config = dict(
    d_model=256,
    qk_norm=False,
    lr_mult_down=1.5,
)
Below are experts of layer 2 (counted from 0) of a mixture-of-experts language model. Rows are named router (the router's row for the expert) and show model dimensions 32-63. Each number is 128 + 24 x the weight over its row's rms, rounded and kept within 0 to 255. Numbers have three digits each.
After each expert's rows: a language model's description of what the expert responds to. This comes from a sample of Wikipedia text that the model never trained on.

# expert 19
router:143123171145100137113138134098121139101134154140103107127095115160151095109148126149129159115148
Description: Coordinating conjunctions

# expert 26
router:156138137119093087125115167169130111081147141131099105164113112155154137115124144148102161103134
Description: Years and number pieces

# expert 0
router:120126182148139137095110130106134096075138155113123138133106116130133135089153088181131140092156
Description: Infobox prepositions and commas

# expert 30
router:145146094124106131128130138140163135136118172130104098162143118161124108151162116192139140086117
Description: Field-separating punctuation

# expert 3
router:141096155135125087137108120166137109115130139153134110146121129110151140069117111152118192108138
Description: Word-initial name fragments

# expert 4
router:120167131146110114122113165143128137132140109126093120129095144159185174086102172150084133132134
Description: Entertainment and taxon nouns

# expert 31
router:184130161106093135082134201163121088074155142092111105148110092143128145144100158141109139108107
Description: Sports season prose

# expert 17
router:140169124143055137135118154137108109080134118153117121150127123127144154102114141136086153105160
Description: Place and name endings

# expert 11
router:146130148158103122108137165144140137060172146118099087152104123151158162090125141113101158104115
Description: Prepositions and word-middle pieces

# expert 21
router:164157097126132093113063132149146151119118086173121151111094135158139160114127120179118098112158
Description: Space before numbers

# expert 2
router:159156139149093108112105161172133099095151133134103116157117115163153125112134156146076164086157
Description: Capital word-starts, math subscripts

# expert 9
router:154140128099085148134123193149168133121182100118114103168089117159134114134139153124097123116135
Description: Past participles after be

# expert 12
router:133115130095141104138093149142109153128122146145108118149142101091103115166142115120144165101159
Description: Commas

# expert 24
router:153148130094078096109124143159127114074155117119102124163130113156173147126124118171081146093143
Description: Mid-name syllables

# expert 1
router:140144108112083127121080161142139104121147140165110146130127116165174144151118160163074127140126
Description: Table and title words